From a checkpoint of a small mixture-of-experts model trained on Wikipedia.
Training: a variant of SOAP for the experts, 8646 steps.
Below are experts of layer 3 (counted from 0) of a mixture-of-experts language model. Rows are named router (the router's row for the expert) and show model dimensions 0-95. Each number is 128 + 32 x the weight over its row's rms, rounded and kept within 0 to 255.
After each expert's rows: a language model's description of what the expert responds to; "mostly gets" lists some tokens that are sent to it at least half of the time. This comes from a sample of Wikipedia text that the model never trained on.

# expert 16
router [137 135  91 153 116 188 124 106  89 143 114  88  93 137  68 118 150 138  89 131 112 151 155 178 171  93  98 112  59 116  85 110 155 156 121 123  88 165 133 166 129 111 169 106 192 134 147 147  70 177 137  99  92 110 174 100 122 109 138  92 119 153 176 121 134 126 113 146 158 105 158 170 148  76 104 168 113  61 138  73 144 117 102 152  90 115 114  70 104  77 144 125 117 127 110 155]
Given names of people, often followed by a surname in lists, tables and rosters, such as John, David, Paul, Mary.
mostly gets: " David", " Robert", " Michael", " John", " Paul", " James"

# expert 26
router [173 139 120 119 192 173 170 108 183 163  68 112 154  52  99 143 125 160 159 146 117 134 125 151 165 152 133 111 105 120 136 147 131 142 100 133 152  87  69 134 120 125 152 133 145 152 130 148  83 136 137 164 112 184 132 161  92 130 180 115 112 159 105 134 147 148 109 144  62  97 162 143 135 148  99 138 126 193 121  93 158 127 171 137 154 181 105 107 166 156 165 139 180 140 175 107]
Table pipes, colons after field labels in infobox lists, dashes, parentheses and quotes, such as Country: , NFL draft: 1937: , (aged 27).
mostly gets: "):", ":", "–19", " -", "born", "–18"

# expert 24
router [110 142 156 128  48  93 143  98 178 120 105 116 111 106 140  67 124  73 109 151 115  99  99 125 100 191  88 208 200  96  90 151 158 106 150 162 111  90 140 155 124 100 134 164 118 129 150  80 227 138 125 126 179 126  87 211 145 151 111 175 157 112 116 149 130 149 136 141 211 106 128 105 129 126 139  68 127 124 114 170 104 165 158 100 161 110 158 199  91 160 187 164 104 167 154 118]
Past-tense and participle endings and verbs after was, to or not, such as released, used, known, crystallized, find out.
mostly gets: " out", " released", " used", " known", " held", " called"

# expert 41
router [175 139 132 119 150 133 162 100 125 110 117 120 155  89  84 139 145 179 124 106 117 106 101 176 150 137 132  92  72 104 163 101 109 138 115 120  79 133 117 188  97 168 193  86 189 137 146 173 132 164 143 100 112 127 181 150 109  90 108 153  60  88 123 145 143 100 119 143  62 118  79 143 141 141 133 136 132  91 130 143 130  80 132 152 162 120 164 185 172 161 132 135 132 140 176 140]
Full stops ending sentences and final pipes closing table rows, plus heading == marks, such as 5.4 mm., France |.
mostly gets: " ==", ").", " ===", "\".", ".\"", "---|---|---|---|"

# expert 42
router [145 125  65 103 114  80 125 115  99  97 166 115 162 173 167 131 109 115  51 138 132 129 209 135  63 142 141 105  95 148 100 125 114 150  93 161 146 141 134 152 158 129 102 109 144 121 116 169 111 148 140  92 123 124  99  82 119 188  61 107 127 118 136  89  91  91 116 126  45 140 106  75 118 102  89 156 135 176  88 191 142 113 106 129  72 112 125 109 102 152 122 143 185 133 156 172]
Nouns after the or an adjective naming part, side, area, number or population, as in northern part of, northwestern side.
mostly gets: " number", " population", " top", " parts", " areas", " area"

# expert 31
router [157 161 105 101 148 181 146 140  97  91 166 124 123 159 157 105 137 170 117 104 119 114 135 141 146 101 111 112 216 109  99 111 110 129 135 159 114 122 173 103 104 159 127 111  99 135 173 147 149 143 150 128 134 119 135 130 115  67 113 119 140 106 116 148 117 122 143 136 169 135 122 159 117 121  65 137 123 148 122 158  70 201 114 129 157 123  73 116 144  92 178 106 121 114 107 127]
Later parts of compound proper names for teams, places and organisations, such as Hilltoppers, Nightwish, Westmorland, Coast, Creek, town, wood.
mostly gets: " Coast", "watch", "town", "wood", "master", " Premier"

# expert 54
router [ 83 142 168 127 113 164  60 104 180  85 162  94 126 134 142  89 130 144  91 124 113 152  76 145  90 118 119 170 187 133 116 156 181 143 137 145 137 120 108 133 137 139  71 137  80 126  94  95 159 166 150 144  90  70 146  68 181 177 177 136 175 130 158 103 134 152  93 126 149 113 154 172 120  41 110 152 136 130  72 172 111 143 112 154  87 116 133  99  74 112 167 123 129 150  95  65]
Personal pronouns he, his, her, they, and word pieces after He or plural s endings, like hesitation, profits.
mostly gets: " his", " her", " he", "es", " she", " him"

# expert 29
router [145 146 219 134 163 111 145 125 106 134 152 166 153 173 169 135 104  96 146 153 150  90 126 103 119 159 179 103 115 105 179  94 127 121 139  78 133  70 130 205 104 131 115 128 135  90  92 107 205 120 158 130 133 165 133  74 151 116  92 126 132  94 132 141  61  90 129 129 124 170 130 135 132 157 174 140 106 185 156 170 110 119 136 153 117 124 142 112 127 137  45 122 144 148 104 129]
Middle or final word pieces completing a word, plus time nouns after numbers, such as th-ir-tieth, 1950-s, five-week, century.
mostly gets: " century", "century", "istic", " months", "oid", " minutes"

# expert 1
router [149 153  94 159 177 210 127 167 144  99 183  99 125 119 113 120 159  99  61 104 104 133 140 177 131 128  88 141 134 129  77 151 109 141 103 103  85 168 144 173 108 128 169  83 176 139  98 111  91 166 151  99 111 100 114 108  94  98 159 131 101 131 147 168 153 150 152 143 129  96 115 154 157 129  96 163 107 115 175 114 140 136 113 152 126  98 125 106 158 133 145 144 131 104  75 126]
Pipe separators between cells in wiki tables of sports results and rosters, plus brackets, slashes, colons and dashes between name fields.
mostly gets: " Jr", " |", " Singh", "*", " von", " (3)"

# expert 8
router [188 148 178  90  76 124 154 158 119 112 180 156 136 194 176  78 106 121 154 112 136 172 120 132 121 170 109 160 152 129 121 133 117 114 202 177 129 101 136  61 144 188 134 158  86 132 166 120  60 113 154 144 112 124 124 115  75  70 131 131 165 174 125 128 134 158 112 137 152 120 157 148 129 154 161 169 147  68 170  98 114 139 105 131 107 134  78 121 166 102 145 128  62 102 105 127]
Middle and final pieces of long or rare words and surnames, such as rever-end, Rap-port-eur, Cal-end-ar, plus adverbs like back, ago, annually.
mostly gets: " ago", " back", "port", " 1804", "ň", "gate"

# expert 35
router [ 91 153 111 197 145 131 190 106  62 178 113 173 155  56 119 181 148 121 113 128 128 153  78 174 136 202 131  69  60 128  92 115 135 129 117 138  92 105 108 152 114 148  60 138 190 159 161 152  84 158 114  98 116  87  55 121 131 147 173  91  43 121 117  98 156 120 122 142 111 150 102 115  85 124 124 171 135 102 118 164 122 143 111 145 143 120 110  85 117 135 165 144 142 146 173 138]
Commas and and, or, but, & joining items in lists, dates, numbers and clauses, such as 1742 and 1745, Sweden, and.
mostly gets: " and", ",", "),", " &", " but", " or"

# expert 5
router [104 142 119 147  93 119 202  84 183 111  90 138 105 100 129  88 145 133 116 161 105 119  98 134 146 122 136 127 171 105  90 125 160 151  77 144 107 135 162 162 119  96  59 158 171 166 153 105 182 135 115 117 148 137 145 154 124 126 151 165  50  94 114 128 108 112 127 127 191  80 121 116 121 127  92 111 132 105  71 163 118 101 142 137 146 194 181 121 108 145 107 159 187 153 197 166]
Past participles and verbs of saying, naming or publishing after was/is or a subject, such as called, said, known, described.
mostly gets: " known", " called", " found", " said", " named", "See"

# expert 17
router [147 115 136 125 170 124 158 121  67 115 140 109 118 127 133 157 156 114 131 131 115 105 147 170 199 161 102 139  94 135 117 150  89 144 103  98 103 104  75 169 105 111 167  89 210 137 145 174 117 126 121 103  90 121 150 137  71  74 138 169  60 116 112 123 160 133 145 139  84 111  86 154 146 150 137 148 134 115 103 189 185  75 102 154 155 114  92 137 162 140 151 134 156  99  94 169]
Pipe separators between cells within table rows, plus semicolons, list dashes and == heading marks, such as | Partner |, 0;.
mostly gets: " ==", " |", "---|---|---|---|", ";", ");", " 0;"

# expert 38
router [184 172 135 108  93 106 143 107 184  97 202 120 107 119 123 139 124 153 130 128 134  67 162 133 151 137 164 173 142  92 102 128 141 135 107 175 123 112 127  71 156 162 107 122  86 160 148 129 130 132 151 115 142  99 157 181  76  95 117 143 136 138 127 101  91 183 118 131 187  75 128 136 145 118  94  33 123  34 136  89 105 145 182 103 133 157 119 196 151 118 177 124  86 105 178 114]
Closing == of section headings, closing quotes, and verbs or nouns ending a phrase, such as released, governing, signed, use, career.
mostly gets: " ==", "\"", " signed", " details", " rights", " earned"

# expert 21
router [ 64  55 160 101 194 166 159 121 119 119  90 103 116 135 121 155 134 178 173  94 121 128 143 144  75 122 154 115 159 127 128 150 134 116 157 103 136 168  88 128 116 149 114 117 162 111 121 118 138 141 133 135 131 136  85  80 167  99 149 150 194 126 161 128 132 161 158 122 203 106 160 139 142 132 182 160  85  99 184 143 112 143  88 144 113 110 148  94  74  83  68 119  88 121  95 128]
Inner pieces of split proper names and rare words, often in tables, e.g. Le-um-it, Le-ic-ester, Ste-ed-man, Eutro-pi-us.
mostly gets: "ş", "year", "ucci", " Mel", " Dor", "tz"

# expert 47
router [123 130 160 127 207 121 199 102  91 130 134 129  93 132  85 180 138 136 130 150 115  81 125 139 128 114 110 122 165 112  60 133  79  55  75  74 111  99  76 159 102 148 144 116 135 130 138  91 154 133 162  99 100 143 116  72 159 113 146  81  89  65 182 108 120 182 139 137 106  81 112 191 112 115 154 142  93 127 181 129 111 119 132 129 107 117 201 145  85 159 141 119 114 156 175 185]
Measurement units after numbers and dashes in sports score tables, such as 12 kilometres, 5 mi, kg, 14 – Smith.
mostly gets: " km", " station", " ft", " kg", " cm", " lb"

# expert 43
router [ 75 121 125  95 127  99 147 144 107 134 127  28 136 160  80  97 135 129 127 172 108 177 166 137  98 156 150 184 151 151 149 137  98 116 164  65 111 139 111 107 142 173 135 139  96 102 108  65 194  89 134 111 132 123 166  81 202 156  87 124 195 134 125 116 142 150 130 127 128  91 102  96 139 146 149 162 118 130  72 171 111  85 103 120 106 111 128 122 120 173 165 144 145 168 109 157]
Word or word piece right after a, to or be in running prose, such as a lot, a weekly column, a bipartisan group, able.
mostly gets: "duc", "ň", " able", " voyage", " idea", " well"

# expert 52
router [130 136 137 122 133 106 179 140 125 157 151 146 175 127 120 122 138 162 153 169 116 110 135 198 204  95 122 101 104 157  64  97  75 135 108 175  91 128 145  67 120 147 156  92 138 155 151  98 136 133 149  88 126  60 197 121 141 118  95 159 106 124  98 142 139 107  65 141  28 115 105 150 134 151 125 101 140 150 182 118 145 149 107 117 142  94  93 112 125 144 149 119 121 143 158 152]
Later words of place names and geographic terms, plus closing brackets and coordinate marks, such as New South Wales, York, States, Pradesh.
mostly gets: " South", " York", " North", " California", " Canada", " States"

# expert 20
router [113 128 114  91 193  70  72 118 114  87 170 135 131 134 192 120 145 110 175 152 129 119 176  55  86  71 109 167 104 120 162 100 133  69 173 136 153 102  91 139 116 133 148 156  70 129 142 104 177 100 149 146 151 199 121 151 112 152  84 159 118 164  74 126  69 137 110 131 121 119 143 149 152 163 125  95  92  97 130 117 106  85 102  91 142 117 123 134 120 137  63 123 105 148 152 100]
Second or third piece of a word right after an opening letter or short prefix, such as p-id-gin, P-in-head, ped-ig-ree, Gl-itter.
mostly gets: "ound", "frac", "partial", "Ra", "Car", "ucci"

# expert 49
router [136 156 164 134  36  74 117  80 137 146  98  70 132 101  93  72 126  99 138 170 118 145 129 144  95 116  94 117 121 123 162 163 137 102 145 131 145 152 139 113 120 104 142 149 144 137  92 178 176 102 103 159 147 164 107 181 155 101  92 109  82 115 157 120 125 118 114 141 142 186 154 112 131 112 168 143 130 128 146 181  91 128 125 130  47 104 135 142 139 125 157 136  81 162 161 157]
Common nouns, adjectives or capitalised prefixes beginning a compound or title, after of, the or and, such as social, home, fire, High, Holy.
mostly gets: " social", " hair", " fire", " sea", " blood", " food"

# expert 51
router [153 123 132 151 131 162 151 130  89 162 177 185 144 140 177 126 136 134 160 110 121 159  72 173 130 115 158  89  60 101 106  91 114 125 146 188  95 117 137 106 120 135 174 159 111 133 137 201  59 139 136 149 149 125 151 136 142 131 167 130  99  55  88  99 162 164 121 132 153 119 155 167 169 147 112 161 131 116 166  59 121 115 104 144 168 142 157 108 172 129 101 131 125  70 108 186]
Sentence-ending periods and abbreviation dots like Vict. and c., plus byte pieces of Japanese/Chinese and accented characters.
mostly gets: ".", " 3.", " Lemmon", "_{", ").", " 21,"

# expert 6
router [112 149 103 132  93 115  91 156 165 120 173 156 109 157  92 107 128 115  20 151  91  61 118  78 105 116 160 117 127 132 103 159 136  64 130 174  85  78 150 156 124 156  59 147 100 163 122 133  89 128 152 116 114 130 191 128 106 116 183 113 129  99 122 148  95 155  99 129 121 119 119 150 125  82  89 107 132 134  78 151  97  94 132  93  43 195 173 100  81 113 131 126 111 150 170 127]
Plural nouns and general nouns after the, other or numbers, such as years, people, species, members, housing units.
mostly gets: " years", " people", " system", " species", " history", " work"

# expert 27
router [145 136 145 161 167 142 158  95  78 143 201  89 123 105 156 162 154 115 139 128 112 168  77 197 123 149 165  66  90 105 156  92 140  78 106 161 116 119 163 151 120 168 186 122 200 124 123 127 112 157 141 115 111 113 195 109 144 143 143  97  76 118 123 151 160 116 143 145  94 133 107 128 135 148 119 145 127 125  76  99 100 122 147 149 166 112 138 143 140 142 123 150 157 132 160 146]
Commas and periods right after a name, date or clause ends, e.g. Dhar Néma, / BMW Motorrad. / In 1999, plus abbreviation dots.
mostly gets: ",", "),", ").", "\".", ".\"", "\","

# expert 45
router [163 151 140 132 152 112  81 107 125 172  80 101  73 106  64 155 155 112 189 119 122 121 150 106 145 172 130  43 147  93  90 157 136  71  72  97 125  68 105 141 142 128 140 128 127 142  82 176  91 150 117 139 109 137 106  99 127 116 116 108  83 178  81 182 167 100  98 149 129 115 104 149 158 142  90 170 132 167 189  98 108 130 137 163 142 104 117 166 173 142 123 134 124  94 131 128]
Pipe characters opening table rows, table separators, list dashes, and The starting a paragraph, mostly in filmographies and results tables.
mostly gets: "|", "|---|---|", "=", "|---|", "The", " The"

# expert 53
router [ 99 142 146 169  79 142  69 160 213 173  89 145  91  82 146 144 132 119 156 101 111 124 146  69 122  78 139 190 129  95 188 151 149 131  82  62 124 151 149  76 122 135 177 158 163 127 133 180 115 134 113 125  95 115 106 174 165 132 161 125 163 157 134 129 147 121 113 140 146 156 179 105 137 177 146 116 102 131 157  56 138 153 141 115 141 106 149 226 141 186 102 146 130 139 129 113]
Prepositions after nouns or verbs in running prose, mostly of, in, by, on, from, such as at the time of, described by.
mostly gets: " by", " on", " of", " with", " in", " from"

# expert 62
router [167 109 129 110  63  95 163 184 151 118 167 171  91 141  95 138 149  59  71 173 109  86 119 131 175 127 123 110 134 135 103 126 133 163 155 150 117 178 134 144 174 106 140  90 173 148 102  87 175 138 132 119 111 150 142 212  94 114 175 116  87  87 120 106 128 118  54 163 121 103  82 182 149 127  74  43 134 164 143 134 145  99 151 143  67 138 150 124  76 179 103 153 114 143 136 152]
Names of countries, states and cities and related adjectives, such as United States, England, France, American, British, often after in, of or the.
mostly gets: " States", " American", " US", " York", " France", " British"

# expert 3
router [121 162 145 169 119 133 148 130 113 176 115 130 122 141 177 181 147  75 156  76 110 130  74 132  92 139 164  94 110 109 162 113 123 111  93 143 119 146 171 112 127 160 143 151 184 129 177 174  86 110 123 140 132 109 118 170 151 163 157 100 127 132 130 119 160 100  97 142  77 201 127  93 100 159  99 135 115 160 156 151 128 135 160 148 142 104 164 186 137 126 131 162 178 152 161 121]
Commas closing an opening phrase or ending a descriptive phrase, plus in and and linking phrases, e.g. In 2013, / concert in 1985.
mostly gets: ",", " in", "),", " and", "\",", " In"

# expert 0
router [164 149 150 116 128 164 153 155 154 136 164 148 127 107  89 185 145 173 150 141 101 156 141 125  93 114  83 122  91 101 180 162 166 127 103 173 182 118  61 107 106  57  83  97 153 142  78 186  90 127 133 176 126 109  90 143  95  95 147 159  96 130 161  99 164 100 156 152  74 123 108 109 115 157 160 167 151  94 161  78 159 129 118 122 161 129 137 152 161 136  67 146 164 151  97 162]
Line-break tokens ending a line or list item, especially before section headings, bullet items or tables, plus heading markers like ==, ===.
mostly gets: "\n", " Coordinates", "=", "    ", "\".", ".\""